config.toml
d_expert = 64
moe_layers = [0, 1, 2, 3, 4, 5, 6, 7, 8, 9, 10]
normalize_top_k = true
routed_scale = 2.0
batch_tokens = 32768
train_tokens = 265800000
steps = 8112
Below are experts of layer 3 (counted from 0) of a mixture-of-experts language model. Rows are named router (the router's row for the expert), up (a neuron's input weights, with its number) and show model dimensions 0-39. Each number is 128 + 32 x the weight over its row's rms, rounded and kept within 0 to 255. Numbers have three digits each.
After each expert's rows: a language model's description of what the expert responds to; "gets" lists some tokens that make up at least twice as much of what it gets as of all text. This comes from a sample of Wikipedia text that the model never trained on. Tokens count by the router's weight.

# expert 10
router:117046112172167229175105115124163112148125112136080094150119103128167075112169173110169157090104070116110113133161121185
up0:126116134128119130159139112119111111136133106148167099142115152119137127151166144173120174115107160137146118123141127150
up1:186091135117029137152104120095186204150116146146113148145086120120180149126088103093110135152079159138159071124130112151
up2:145107092180166112187137143188140162177153100101115157193092156140166189127106074148141120135195172122114116124147147150
up3:053068100179166169160105117121113111133122119198082167192148149050139110104139126116139120125147145138126090128101151122
up4:059110119081126172128151127218158163112183164151126142144130098119096181153119178079140165097104064130153122137122105149
up5:084135144133072161208122097085125170106127109183096158087118129123144164160159101154151162155089108153178116130144123162
up6:104131149181127174116068107069108151133185134151121127177138070130199070148160106138154147136144149096143042070103143063
up7:139100183134096091075129136133061092136150150054162101151134162157091091150136165054159155125073118155130166164150091150
up8:137119173146138159132067143059127180122108116162088074127131126156134116156128129134137125158090105172117091171104098125
up9:145136113103174170120123163129129160115157101196109076090108201132072165094066127093168077127102108172122185121146071063
up10:200116077144124140097103192083160163139103131170087110140130107146115089144158120078117117114076085123178157159111170130
up11:152114136147134164147091106122160085147147059160097132119114187139110103142144137089177149087086144087126179175099150161
It responds to: Line-start list dashes. Hyphens opening infobox or list lines after a line break, as in "- Released:", "- Species:", plus prefixes like sub, non, re, pre.
gets: "-", " re", "–", "mi", " Re", " name"

# expert 36
router:136119099062150217146167157113142164186150084174104153093165120158158081145165151145174123087113126164144146096084050133
up0:168072137106125141178144106091139148161189091191141164112147112065157125154128142105146136118101147125178151098126093138
up1:149147188063135112119101113177159109120111131147146133107118153070118117155080108074157168133106157135147114121127111115
up2:169150136143126177049071216151118134177134153120075181106103114162156144121147181117217080141143167110091145163128127125
up3:141138147123158164177152128089120170156189092214163165104147092056165121102145129151147145137143178144161114098132117123
up4:137156126073099187097125108119080162142122114154119197166113110190142105124102056171132173121094083114126045133108036118
up5:201161163083089172121080149117131169081109148147105171082140157128158120061172171125138181129124108171092132112117096150
up6:194166102138111171142161072129136166169179139160100112083119140140131096125172171125093098076047104176117090062123118150
up7:100114094145162180137161091146063135172180140161150117112102188134103075145129068091116079094134090144093137089115140175
up8:163144161121138152155082124066131176147142123129144152089087178143162081153198126102147122106123100177092128067080084113
up9:148182143075133150130103172092124159123120143155091144132125183160120072158150118108139100080122148139112174137151047123
up10:125103128118121179121079166150130152134100146059113172142134161158155108124100171089144112101088115124199116158087146135
up11:135187146123071186153106111113156147090164110102076176148128132144108103083127176121138192151145152130129084143105142126
It responds to: Nouns in culture titles. Plural s and nouns in titles of albums, books, artworks and places, such as rock, guitar, Light, Book, River, Street.
gets: "s", "ing", "tic", " art", " rock", "ick"

# expert 29
router:111104126189122147138152105151169186171129145096087114111152135198063146124152150113138090128116141139165136168090109111
up0:065122104092182115098172137055144165114148075176132090157098100147156141164093158191133153207158170113143197155169128154
up1:064136193114132080191093105160126175138090146151152132116107139114128141134074109104117165105149164146112092158151100122
up2:178099128148141125151101085131232089125120144135115125121108135156139143130130169131129110193146194129106156179151155116
up3:092069114174126162142122096124122137127129097102125136130128104045116173114161130102175135120097176135156125113096153109
up4:104220159126096129148096171113155135121188110080168127145158128137116128152091156115113187104171097083143103083147038121
up5:143091146117101172169090087121115126139165101117107142132139116164126145109158127101159171132164118070126093167097170157
up6:097186049135113104097167035138144122089197121152161081102117161142095134113148139111107109179096113182168170096127163147
up7:120142121117107145122127135127102108102133114179171096116140081118163117180158137128143102126108121112179127127128116166
up8:120162201103142106139039173159091149141125151091086079166156135154164080144147112089100062170105117132108069154115119118
up9:139179116122139133082144203122132145138104159095127106167140072165117068133110228166126102176123155196113088142152138102
up10:116067128164129153099130138135118148179133194122144190125111135127136159164143140091148110170093167110154116200083186142
up11:110077156156081117124139111110129113157142068164104105088171075122123174176126160121170147089120187111143140179110172109
It responds to: Space before numbers. Lone space tokens before numbers or words in statistics, tables and coordinates, such as families and 5.1%, or 56°24′N 3°26′.
gets: " ", " mag", "rent"

# expert 60
router:093148110132114157104138111113082061151147100092153149185158089154185120114094162129175110113125157159178102167106100153
up0:184101130154142151156179147100125106166126121116159117136156053118161143187065103147108192134092146118154155095125076158
up1:096072147111139087120106189172120131130082132154134126101126154112105184071064160101124138140120153163129062117119110132
up2:128138136124131111171037102154182063170164163073185149154062155115171083109073145156133093157178205152139128161125176112
up3:105115087096134182155124142128127120108089112150089123160095119122146138152138123146124104119126104189174150106167120127
up4:100128135103116163097161074118136197128154073139142142159132142144137177109090112101124199121113137143128138138082133110
up5:185152129141126159139133104109111090105090110177080141119112048136177186101095182072135137129122127129101189141131125150
up6:066171099143092098107175086112217157109146124112107095136125063138127106122180166114064112142120176106121126129132119154
up7:107096117083085146100119142119138112137181105143167098130108075146102084137165132112134113134147107142103061117128076133
up8:124166167114125126134096174145161211143133053159093094186120165172179082141128129133090136174081132132141174094090132167
up9:157116135122132182102075108096138198135102176179120116081131135112129110113164186116138127087143136151122119132067122101
up10:126128169159153100100123133134115114149162182094113143159110154135109128115149146112073070125038152189203090138116130149
up11:078132097161098104098111090117139116131175133072107129123141142118112121133054144184183141136100167137136115189120125143
It responds to: Passive by and -ed. The word by after passive verbs (directed by, played by), past-participle endings -ed, -ated, -ized, closing quotes, parentheses and ″.
gets: " by", "ed", ")", "\"", "ing", "d"

# expert 19
router:108071186148163118105134162140148078122174101148062184106070101178154134145141174127154120147095125195071128203021118127
up0:110099108118178098157125133120190122139215127163049162166141057123103143167146172073119103159048136114132115131141102166
up1:061071185115116083126135128133092110150124157113084137136088159113115099141111049098126124086110166136108122170126105106
up2:076116110140127112113090130116191133157183134105107134152092143177110144120124103086095109173101171126102132158169163110
up3:116071141122127160197121091152103060122112098138099111115122099096163166119178102078083091124109147176093166129136142105
up4:083140110120132136098137089152176138126167176107083167125071154163143080107128110099109137038123101178152175107120148143
up5:203134119094095144119138137082121133092113086106107195138161128115161078115143191120168181184125177193133124180125103147
up6:120144120080145104104107124106142143140136132113126157116078156143112077042147134178143119102110164188114103054130096161
up7:133178133085146134095088138173039086134180082089085105079155196135141081072153131123118102160107097146136092165116131138
up8:136176210089125111219087117110084117112135154077175158141143146129151163156146113158165152163088126154118069146085143162
up9:098118153121147136088120131101108092121128161152090122134058083169126151126119135116074091164144140151073116160123078105
up10:160132130116112133089135161109158108137128097097118120146103190151146060110138151150127132088107124183146124132112116155
up11:106131135138136142176104112108134155156199102178095159089062107134152113143172162135121121090144147174127116169056162100
It responds to: Of, to, name particles. Function words like of, to, in in phrases such as Place of birth, plus name particles and pieces like de, Be, Le, De.
gets: " to", " of", " de", " in", " In", " De"

# expert 48
router:164101153075163134107139117163186089123127164163126138138172104191107152172077161105180080132093117126151095159118109255
up0:131164155109136183117130063103222086140161154154131129152102125136200097153059111080171125098130171108139139210148072162
up1:118073179100086128186075121148166115122131178156124188166127172111154108128096132070176099121043149149149124161119127141
up2:137181097062172181109098158137094085153167119147100143165104087199180104121051174097162142175149155097099053185149114102
up3:112112084071141153136191103123168083149151103151099192133116118128095120171138140065156122114154181099152127102147129158
up4:198076082120079190146124125134157138116217127101096135146156094145106143176067107151115138093118082120080101160143108124
up5:221157147095093180193134119189071144102094151088099108038092180151158120083164087115148140137083081164149163143144143144
up6:169126129148157139124125118113171078139212124100119110128074108135125112128130144133096115148099093115120121071149110144
up7:072170143142110089094101084146155057132122128199116071166142141103102117143172136122119057093086138089137144132147093151
up8:149146211084184119132102163120197147125114144107122100159120105205153139167125093139110091137069106196101124090130078129
up9:102066157109170176078117119089138163137089200158083103131149140159109119120125212119172105109085131205135098146114141107
up10:157142172194171127115077125160145121173147163085125152168123121201136171140171139128146097132110143118182138167097128174
up11:141158119120169096093132117148102134147109128111098107164167110147155172191057118098131168139094188102059136136079104176
It responds to: Mid-name syllables. Short syllables inside foreign personal and proper names, such as o, ma, ba, sa in Wasabi, Wickremasinghe, Sebastian.
gets: "o", "ma", "a", "te", "ba", "le"

# expert 45
router:122109189079139149204137101133115097139121136150124143160100116114167121122120169117151138073094065174106107154122102169
up0:160132119088096148164150152117127105152134092106128111145142135132144106219127136096184201112109178135142159120141055109
up1:136142128138100108150131125190099066154079198122121116090052176120141099088120142127127184129138130151145120144159103117
up2:149167142107132144190078184214173123166153162092108133133153096149217157095138133085101140136093172038132123175127138101
up3:094089161133151150210073114076133150113154127127050180154137094089151103105137155105112135089123084114140127153112134165
up4:139093116070111176148127117203132127126129134071131152150099115130145194160112092149098087042149065152161130109106103137
up5:198163092101103149148158058095079104100121095119132133054101135114167165102140162138140152142142092143106115117135133154
up6:099124145159070105083144118183168145143159121130108121122103149144123092121144144114098077106076124134113138090112082123
up7:140144143124147145089135139138115060162119134132118095191081168160127060111126116117119118156109083180130126157120106145
up8:204072169105120131145098131100128140120154126125081088125078132170148115100144091128122111177114102156111084099098086126
up9:190111177137166117075151128114119108137110144148123144079097140133069170106097168099158108133130092162085128110111078167
up10:145151192150145116125112125125193164141128136116108152167130213129112132114170134164089113162047054100154160213078119153
up11:092166128135106137166124139156162081137144093122065120124089146147168139093123107081128137160164182147119133211106132134
It responds to: Infobox field labels. Line-initial infobox labels and markers such as Born, Died, Personal details, Preceded, dashes, pipes, and the hidden mark after coordinates.
gets: "|", "-", "\n", " (", " /", "born"

# expert 15
router:148078117132157148096145181103159131199116117107115144136155087066152107097110188128089132121110143099130085147058132196
up0:152107154137097149123124117187130149201076138092160107133151157148127135149121197123124141095076201058115122115122108166
up1:134130103149146104136101140161175153126089136153161160147097114111115144123041145127088190193144145176136076109144134092
up2:170142080180131132126115132128155076185136173129133112160131127122119127145116101114153064122123186105110127158100159083
up3:143142068138182159129136096075171113143122110149123121152141105079165114131116169147105093166120197093108096113124121133
up4:117127189054102158153141166162131158117154130140112156159148154158130083190103166095100154116130130157150120084128075174
up5:132122109101079152135135116117115148150156101152121124123120127133142108105121104120061132123167124128102142172096131176
up6:113160156127157127156123106104196144172209169164120071148092086116137078120148218157158115076144141103144141047156080204
up7:154122158137120138081042139078114146136178160177093093161133138083175087123145135112134114137146149134169093105093120158
up8:149159140101123126150090143075107164137089170091144099150129076141148063114131079143092158151126144138145044094097109152
up9:087142112118098142113085127105120153146194162153092153148110085129155129142118186123124063078066147156153081171111142146
up10:120113173177130123119130132157158078155127128101118122184095216162129114142144141170137100123050095079178147172088151160
up11:139161121129114106142101125127147108142178151139080135090143129145181136130111088142129123093060169102129142176107107145
It responds to: Line breaks, noun starts. Line breaks in tables and infobox lists, and common nouns or name parts before a suffix or second word: post(al), Santa, fan(s), son.
gets: "\n", " It", " part", " it", " well", " post"

# expert 34
router:130099124116138151156164155180158110121111127127131075147127146179188117131093173058128127123080158143127156118153083134
up0:113124164186133124153105144159144145167143124164103119118161142182138147161131145083113161119041125103124191114129082148
up1:135092183108127100177110155131172142136074178117108138134098207120135125135045151104088155108087131104098093087170100093
up2:143145118174129158158154114134124030172185107122141152150149140104187127165068081081122155167142190160145219136182136099
up3:089115113108169156220112132123163194140177122115086091096104147089126177107112133062122160164107154141137133094149153110
up4:172142108102096154123166095133165149130112124124113161134133090125174167149051084098113125129085057090136139149141117109
up5:152149099121108164148178097093150093088049106136063145135189130107204169055142172104123193154132123162113136145171112153
up6:143110134132109136111159107162133047114143103131065124148152080131148114151092150185082110106131112108133192068135120167
up7:109114156197098113075116130162112103108179117118154113127121112140132131136133143113131117149087112171097155106122070146
up8:155139133096115138180071148109100119152074160122111108087139105165186125142118149123102104143111090103109073081110160151
up9:141125121111122131073128175127108083135140142097107144111062121116091115111080159129128097105120083149101126118133123115
up10:105173119113123117119111159145141139131166166107145077161117170126140118142138130131143111119069165196200156120080137128
up11:080143092160087108127161105049170142120133185110091089113122111143171121140121154110138118182122189130127128147109127121
It responds to: Digits and home/road. Digits, especially 0 and 1, in tables, scores and years, plus the words home, road, residence and Highway.
gets: "0", "1", "5", "2", "4", "6"

# expert 37
router:104143145089151120144111144114098161148148136098071184158141117150143153096068125127145114082138154152161096157081067171
up0:072128132164161137148190116114139139184173095114164143139148083129098154173074163126130155117121151139145144128164035126
up1:128105174100164094151067132142105167157104144117083163183093114139118122111030160088142110099107152145133066155139058144
up2:149117179156164124130098160142195112145178122140126159230157127134169180098123124129117130151073161123132126151163115125
up3:093126120149100151150137076062157143125145117141109139095121110124144139116097109113124112076120090144075122141144118123
up4:152141089160089153077124124112131163116099104172085172155115152159119164139098113124125100112148055089117136136132138122
up5:131131098063130171137196142094141124092186101099065172190133124166127145064168117112102173079099115159116170138152091158
up6:153153130084093108110196129143189166118135121160139113182174133151133083156137168156069123166103119181105086103095107158
up7:181111232111140109065076165125072071122133165132146117146105144104141109085187103088203143149105083131128119104171124148
up8:157117132074125121155048128086155173122082130157097126132098147114146073106139114168028137096107084161130088102089164157
up9:159138155119120146141122136128073141138105161117103122073066110122091117127076154104174097101157142127116112127120120102
up10:155140198182168130164066160128176097156195143156151130195121133110151140136145126115118112141107137136185138145131088152
up11:134160124134059122103114135140147151142127135117091135171161199153120159157088144097188124106079130124150143154133069137
It responds to: Year-initial digits. The leading digit 1 or 2 of four-digit years in citations, taxon authorities and charts, plus adverbs like famously, for example.
gets: "1", "2", "3", "4", "5", "6"

# expert 62
router:109191142139141103204142064152149100155134100093135137067116086144127105078124128090108117124117151135139159138127131170
up0:136111192087126138158228123125150173182113122105102137146180142189142124146150114097092193141087190123147135077152047131
up1:079094170101128095212153149150110167135179178147138161111085146095117199116071153029159176130106110141147120157134149149
up2:126123143146102150176148093166143101181197163168106129145145159101227156147137117113111148161118128056110136136164181115
up3:081104120126132147161137048145130142149168123119148099085130140143161150158135132099141141150085143180139153074126106128
up4:092158131079130136148081062190160147126173155098158159111125147091110241154084100124125152135090104119146138085126127147
up5:134145055109079173152132116113112103097168096128065153112102125205209140148157116134126177157118173191130135142126129183
up6:094139137084114120179129137134141163159159179124128100148067100185168114105143108112138112147130139138151138055132150181
up7:127139095129115146147172115092097070177106081122148100074125186158086136053104114102162074135147132141175157135126084189
up8:139148121118142113133160150077126114101133151138120095164111181174135126100146119138048153196136155107109033129124074124
up9:128134134112141148106145134125122117106146147149153111081062118138089120108057150209121092113121151158125102154124107137
up10:122174131120113131187137145187117112164087081118098115182131117132158108135134113110118099164098125196174219113125139139
up11:143126102148132128195102060127186178132132088161111134101105126152108179147093193114143160171114175127175103172118108152
It responds to: Months and date numbers. Month names and abbreviations, No., and zeros or nines in dates and table rows, such as Nov 29, October, 1994.
gets: "0", "|", " at", "9", " No", " U"

# expert 11
router:162106161144142136141105092043145115132174092127098120185150099123192124115120172136145115106119124154119130131111097138
up0:118095122102122137163182066106167133149121127098131150153117144119151142094114116063125138157137174165177107156131117140
up1:163109157123085105165110132167151071130110116107106148127080141131140171126095129115136144100100174099138085121137118131
up2:176133131163094131112039164111199150162191119138084143174109110135162089114120169145189168092129196142143144146099156114
up3:110089157164098155133141045117190133139163142046066088126111126087132134136119131182164134160069175127130152093084124122
up4:066177159138081172129152095144201140094159113127107125132080102140137113086075117182121141108120079126158083085130069089
up5:166091114152094171093153132111144141113115109163034165153184146151142182159125137082108130171054183147101121130117104135
up6:100176121085118145165155087092127165131143116123123132149113095135158132152153127155113085097121113144141136102150091147
up7:102144127103153113080110106162083090158203136112153100102147198149093056088158141099171075099138114169143113102142097158
up8:121131128076109112154063116106119059114139058071086148138102113144092041040128133133126061115126138149109123123122120130
up9:120098138087153149075105113095086154120111175185123114071087076147131145117062179116168135127154116186124096138125087112
up10:105132077147153167077165151157161089147197113088113127145048140134122093116122126079078118124081088106169165179125141153
up11:093139133188139135133144143088148095138189119103071153131119081179158181133112096114182106149098168164096086173101153126
It responds to: Prepositions and conjunctions. Mid-sentence function words such as of, on, but, during, when, with, plus odd word-middle pieces like mb in Climbing.
gets: " of", " on", " but", " f", " W", " with"

# expert 46
router:114035171069180155132139164095139165140100110149112202094150112146142120130155137131181080128178167143153111215106094166
up0:139138111105096149128116119161145166130104137133146143137162080136095120079107136094145105147147172122181116143140109103
up1:102098179108103071161141129140151121137101168132129147127104096093139135086089130061102137139131117117151084182147116145
up2:128107127122191136130131187137139119136195151113097127120181139139177100109130094170168070151159161105148167127139130125
up3:091128068207112170178192085155188101127109074147149099128126118077197183125168114177148115119127142133135149086104102138
up4:146132123086129115145129135160163186120191131118157182108078142108143149093117108157110108146166108131155118067141092145
up5:125157170047088153151153140065095140110125111156097147108116126140135114148148119133090196117110142193100109122124122164
up6:172140146183079115098154061161153172144146122182091177102145128142149132093123144180129087121105187139143150157145109136
up7:122174092118151121139115161172155083134159102138144093098105145161099088160120109103112139105075082129149137111162095190
up8:177112112145105126199100169118120163161091172128127146192138161118182128125136153080109135191085092119072093173101106113
up9:110103113091166128061129103095181173147072132183121116131128132094110161106088128139072044107124121175143082162137098153
up10:143145146144128125124117176126163137161126097091114127190065130189118120127138096102120147127100212141165120136129113152
up11:129081176105079132199095113134127145121131104139102155097064145114176150100161195141186187140149135131136130178125121137
It responds to: Biographical word pieces. Word pieces and verbs in biographical prose, such as We in Wembley or Wesley, New, British, attended, wrote, owned, plus suffixes -s and -ed.
gets: "s", "ed", " New", " S", "ing", "1"

# expert 52
router:126160121150130136153098139080175109111108103167049158117102071133207146136111162098100125079093122108140175135100063083
up0:200149201138136129110157094146175109125151124167099126172165118175177129202112111093145116110162037167160117079160132133
up1:108086105083108094154137107139118087126111148141053167132034178118150104128067104063105142133083186164145064118148125103
up2:140163115156136145181088156138159163156172075114165134148132122132158175105154152093146179121132148136094129127145105113
up3:104108085184119146175157115114150117135176131127108153101144097090157168161167099121153105161136141168111125132112114113
up4:139188096104117129101138135114163184103104165143088139151165131138126161171096185161129206136113090129130138113105110116
up5:138176097133108160109091114144128104114158101113052151146108118212190124163154189107133120123126125176165126217108106131
up6:121124142158104096159102097151175146136190113096244093138111178156094113124109139150106114124124143098129102075137105151
up7:090146108087123141077117106131116116126127153137129073175119138147125118132153135098126119204038125077159118091150064152
up8:177155149064094127126107140150131198126086099127182107191197171135153098120135129108114147189114145117147089058102112138
up9:147113205107168141091110120142132114101141170128071097110091100157157084126095172135094144095132151168123122106098100096
up10:080125137143113128120143160133147167143128149135111103154139172159118102161162192118068133124055112082161171155116160130
up11:149125141131165132122043136102162105121112101138090161119108086134221134150105157104133113103139162112118136156121148122
It responds to: Prepositions after heads. Prepositions such as of, in, for, on and at following a noun or verb, as in "architect of", "served in", "House of".
gets: " of", " in", " for", " on", " at", " from"

# expert 17
router:132083096090134099129144119216148121141135130126130202142119138104145161134148138119117060113151112112139137081085121169
up0:168127149129131122120166049162124170132106104079168102102175184138145094196139152175100165153057206141162143136129124148
up1:128091167097125106189114114182118175155142171111107164159107128097140145154100093048155120077147101156185078097096091134
up2:167136109147091117142099185135228100121188093116127171148147116115165149135133135132110066153116161098146149155133141137
up3:083096094110053134175165157112102137124170071109096171130114103053156178076150171127143145108136150144107115090117086129
up4:062188073077096159070138073179165115127202148151147152134139174139137149165096084157086099092066136119146147219151103135
up5:166190131086093129152104095145154178086158165169120157102195140111108173055164114128131123129181160140150108092135130152
up6:159160120124104111068126116120167131150174134171104104157129122163141086106156113139065092121078147149159158104139121154
up7:128103137133159123094148107189099038143068125110118092104133140142097147152142143115179073123109145094110170131110089169
up8:117175111128146121113094136050161153127111155121092155122168116155208097156143135115103135142134070163129048103109126153
up9:157109147131133146129120163129106136127233137158112148122136174142103177148140157089130054068083136158102134089094109128
up10:179126139185087073086147202160226125121127136182122146141125184123124150129134119093114102172123145113151192154129126103
up11:094150120122127097191050091177187116115166140147120148114107110108189164190100172073162129160160138117128137126088095147
It responds to: Articles and entry markers. Articles the, a, an, The at phrase starts, plus the = sign opening a new article heading after a blank line.
gets: " the", " a", " The", "The", " an", " A"

# expert 6
router:121111116084134112160158094172136159191155086132095145185132117099081150111163135109125109139095104102147149115125119130
up0:110103106088136142163197138142110125140175054156075106141131126134109100139133121059144243151135150142135150053156036160
up1:104072174167130091142110098134090135154172135117096120136101134145121163108100112025169165115198137168158120115116132117
up2:151129062140125127091128134117143135152196100119122093166117131136133167143105105131115036094077126097126176162159143103
up3:109097138148170142141102127147146174120124095112108066178146110104140128193135138149096144167098182152117138066141155150
up4:089146099111127140163125108103156135117180133093140168189129131157136136158092074143109138099149135111137168110128116130
up5:177144165100138144174146136103134129102092110148117145103208123167119184141142126153159148110121132186093158192129151149
up6:128138143143113111049102069103170174130160180138114122152150141140088130055125064068123046133091157122122124153116131148
up7:111172147092155112133142078168114090082172096126164121136107127148114098132151116132110082093086152140120148101169106164
up8:117183120094095118115088115074103103125159120143073062172151045150156094115134188140106107128090100115102132097129102137
up9:141113161081102150115131147154137181123138100132116114092112122122114114104119196159093081149072109170156125134139117078
up10:117116164176135099098078179184156182150119143105134150120083161136107150122164076109166062134080122174171129171134147136
up11:140171151151110117122078082160174129121168074147080153129120131148128123102116158107190103124106124098138119160097117109
It responds to: Determiners. Articles and possessive determiners after prepositions, such as the, a, its, their, his; also the piece cent in percentage, accents.
gets: " the", " a", " The", " an", " his", "The"

# expert 20
router:092193139144101134132185151119122084168096147122071138139103134185151157132124156159196119130110171167115104164111115157
up0:113173139123136142112160125145109075183135146131142139103141149169079150113079118137153126094099199060090122168130095175
up1:109099157097116099134220131146162116176166153134112180120125119131142130137081154135138138194160177114153136093122110124
up2:086150116127158106166078113162115102171125126132180165122113109116154175098130128111177091139149166072132131165126182108
up3:116095134187129177188146069138162156158064103080113117087113138117157170141130166159177114107101188153084081078121133073
up4:187162113123088133174102147141202160138182127120129187098125109169176158144051123163118133139139124099132142115081142091
up5:133133159125122133131182106095113118096049126120071092066162102112159119070152120128155172135169130195129117164184123245
up6:167116100177090113097133086096153165117139128095149081106097155154103125101118148120181104117068161159186155048131098126
up7:084170173068105082120114155115105036141138156119132060097155140115134119142130113093087120200085103156125060146176131203
up8:151171138088097124124038161107149115128138110108148106177083066164175099111140109124133122110067156137121078131099111095
up9:130133128103180161154114122116110156135122187157128153058124108124113101165099173093134108117151131188099058113168102112
up10:119146167176123118131085093086143166147137119098120158142114122129184138130146163101128091138108119095201164180146158163
up11:086181123146086115128153086082136108130132053099071169093178078145147153129108151143162140125138120141096120142106101141
It responds to: Past verbs in narrative. Past-tense verbs and participles after was/were/he in biographical or political narrative, such as released, cancelled, held, took.
gets: "ed", "d", "ated", "ing", " released", " used"

# expert 25
router:153060122147205158117088129230141118156121142107110065143134113127096128114121210125167137089138100124128125131143079184
up0:127113137134183143099121096129168130149133112114155095135135150186104213184121127080131168132085113126150122155127064131
up1:123081197095172086121128087084141140145152126129111130042073150104099139081109131068073140114093121164153142133148118142
up2:191144075160145118107094142168179144131142135142146185169114164123162200153118126154068085167117170118128098130144110112
up3:101075108150170106127136160251120116153116128129109093182115079108079134115124171113090129171191125164125158176126103098
up4:111140105059117147112172085153123160101149176115115165113079167158110147120089109122098099123144128119145093143128127146
up5:224115149147115192163129118106112212123103130177085129072167073145120120104089198143168147163123117138139077107117156129
up6:127107121178087149102098092103109129142136079166118086096063108132088093118151168146051148113106107130166090090144148133
up7:098104134058138099089141143133100087128155091089099080130089151094155108106166136108109168148137085172102099059168113182
up8:156185139071126093127079201132149181096115123145167121107123120110127120143137142146155119171097143176093084090081100120
up9:162089133103186142083166175105147134128153071140056091155105151148091081106114197196113138109148102154110120132160044097
up10:139123135137098145119119162098095154162099095192097146165084135148117105155113115138111103191084125130188162179113158131
up11:161164157154120107142132129169123108159171147087155141171151117138132171156091192165158146133160199088141115135119093156
It responds to: Hyphens, slashes, joiners. Hyphens, slashes and dashes joining numbers or compound words, such as 9/11, 18-pounder, multi-year, and some the, and.
gets: "-", " the", "\n", " and", "/", "–"

# expert 42
router:123165132133188129108151120101142097129143130119129098163162111114117130135086216139111077086131097104118156133082127219
up0:088132126121137129148138132106131146127142112136156134118122117102084174117146115102181194100155170112138111120119092166
up1:095144172062132095137129129147128145142057152105132183132146150097099145139079150094123142129117082166150146129143141147
up2:177151099165147132094115145155178058127179112143138138157146105133185182171124115118144144185112159098117158181128141147
up3:130079118138160168167109098135091101144132094131122166158140123097157157113161148111174111170111171106080122127100163098
up4:121150136111131132082102141181175109112195110123136160115163165117148146189106077109113096119121100131156131151138118129
up5:142147123117101161194119093116139125078222106136091118150131105159181117075137114105120141135129075184113164135111144208
up6:111168058157164100138164087136129124134107136160082095116100065137107085109188122211113057104136119109127149118150124168
up7:092144153172178128076117093142102058093121118125136074102100164152181099100174133106189148115119127204140140164149147150
up8:136180123051124112108080124115119130129120083066114162143146120153158090130125171107109083127115129167090073117125137197
up9:171137158069196131056145191118136167116154154185115100120109164095119130132133226094111087126098084134099145112135116136
up10:141146079145111112078148199173135111148100153142109163169066156122139088154116105159113117146111082111158152184103128160
up11:125125152159126119153091170127144089129150207152096077158112124135152135159106209118141189138122116107121118152111117136
It responds to: Table markup, line breaks. Markdown table separators |---|, cell pipes and line breaks in sports and election tables, plus the verb play/played/playing.
gets: "\n", "|", "---|---|---|---|", " on", " played", "|---|---|"

# expert 63
router:129157097076186114099134154167163185161134119121153064156108129097103109101115188108145116139118108178121116142069125207
up0:143128150169140129129122126109106167161159058165112111143145143118086123106132124148121134112078161145155117103124062170
up1:131105115097023084139134172134094102170142128099125148132129146116139125134080121110159128144142176108113100119131098138
up2:157131119180161124098098157147161141163174152161124088168110076134127120130119187120162131136120088070103104124117161108
up3:096114132171125151157174121122154131143164110109115133076162122117152107138128141196143145156116158150117193138098094119
up4:108164137167175145133128145188159147136175122135130140093188147115108170148085179067121129107153074036138131080157120112
up5:113130140076144159167130108074109110144129108134117115121125087153122098107140157100154166072208125088099178131122139161
up6:098110166145084145102126090082142134145134107184119115115100132161136146081162131187096098091137159135109102083182104143
up7:072127108148127118096128128171086114165168087144145084059089142138092102139136115187085082113127101103144104109142124200
up8:150117179115139120103056163089161173144156078122125088149108160159136043121151096127098075165102115119113066141122102142
up9:099118109079156118120190153135176170150136127207098070092089092142085171109108150099167089141086142215132156160105103099
up10:154109104144121111092119185119118130148133203153115154141089145124135110195126147130108117148142062132147109215092111151
up11:117127097181088138108100111147116135155173126171118116102086075132133136145101190155153116149131159095132092189091100130
It responds to: Line breaks ending entries. Line breaks ending list items, names, headings or table rows, before sections, lists or infoboxes, e.g. after a song credit or species name.
gets: "\n", " name", "″", " former", "iz", " appearance"